Experts of a small language model: 124M parameters, a variant of SOAP for the experts.
Below are experts of layer 9 (counted from 0) of a mixture-of-experts language model. Rows are named router (the router's row for the expert) and show model dimensions 112-167. Each number is 128 + 24 x the weight over its row's rms, rounded and kept within 0 to 255. Numbers have three digits each.
After each expert's rows: a language model's description of what the expert responds to. This comes from a sample of Wikipedia text that the model never trained on.

# expert 3
router:145124128105107130146132104151121124149133134110152151119115156158143121093117109089127137117141146124119149106137145131102123165134131154173092107154151137145151146157
Description: Line breaks, name initials

# expert 2
router:138122097109095159133102090150142114129121198149088156135122141136140149117140095102110128127112132161083108155131133180109146191183161183116111076154172159143115127174
Description: Sentence and cell ends

# expert 5
router:148136125123125169146122103146146132148164167116105109153114156139164136093123111071113153132102129152115141111122114155132159121153163152159097134137134164131153155130
Description: Sports-biography prepositions

# expert 1
router:161119166109115130101132128133118101159147143133106117136100138080142148105128073086109139123111129144105150108148125165125164168169139122140094080139145084142121167126
Description: Common-noun word pieces

# expert 8
router:124111157110124146145112138140118151143150209153132156120127155141140154117130077087121151102121141156109123150093139132109147166164172163135109091147166111129142166173
Description: Pronouns and clause glue

# expert 0
router:147145120118130168131116133158139160145118158169131142117094101149141132064134104116113178118120119167100119117120108163140168126186137163138085107153123149095132141147
Description: Table header words

# expert 6
router:165124152127121179154111090137108129141130137146139141114067142123129152127136110087119156140101138160104111098109147131084140163173127136170089083153155140123115132145
Description: Titles and commas

# expert 10
router:146141177138088147129152101116153124135114170147151136135137123120128124131104096110156171101122163155131132131128115142107119156146142131158094128155114141124128137154
Description: Name-internal pieces

# expert 9
router:128157122116100169111080093155144090133112153147124137146089143137178105106128067109094113124128145106096132133149108119095152117180155156148074096153142133126133137144
Description: Spaces and word starts

# expert 7
router:141103159125111156107131104141119114138096133159106135114100110140130148098177088096108161136102124151133097104133092178120125170160139158151119125160174143151100125128
Description: Digits and prefixes

# expert 11
router:120144152131090156145141113101103121139149185104091104105113132118118141106150072093148165124124172155116154127114150135106141142143130131103122099153138120153151146144
Description: Prepositions and modifiers

# expert 4
router:140107139114170129102133129149130132147142141136090121110088143146138130098118099112114165158103128158105163088112127109117114146174165155169109128171164123163164154162
Description: Name-initial syllables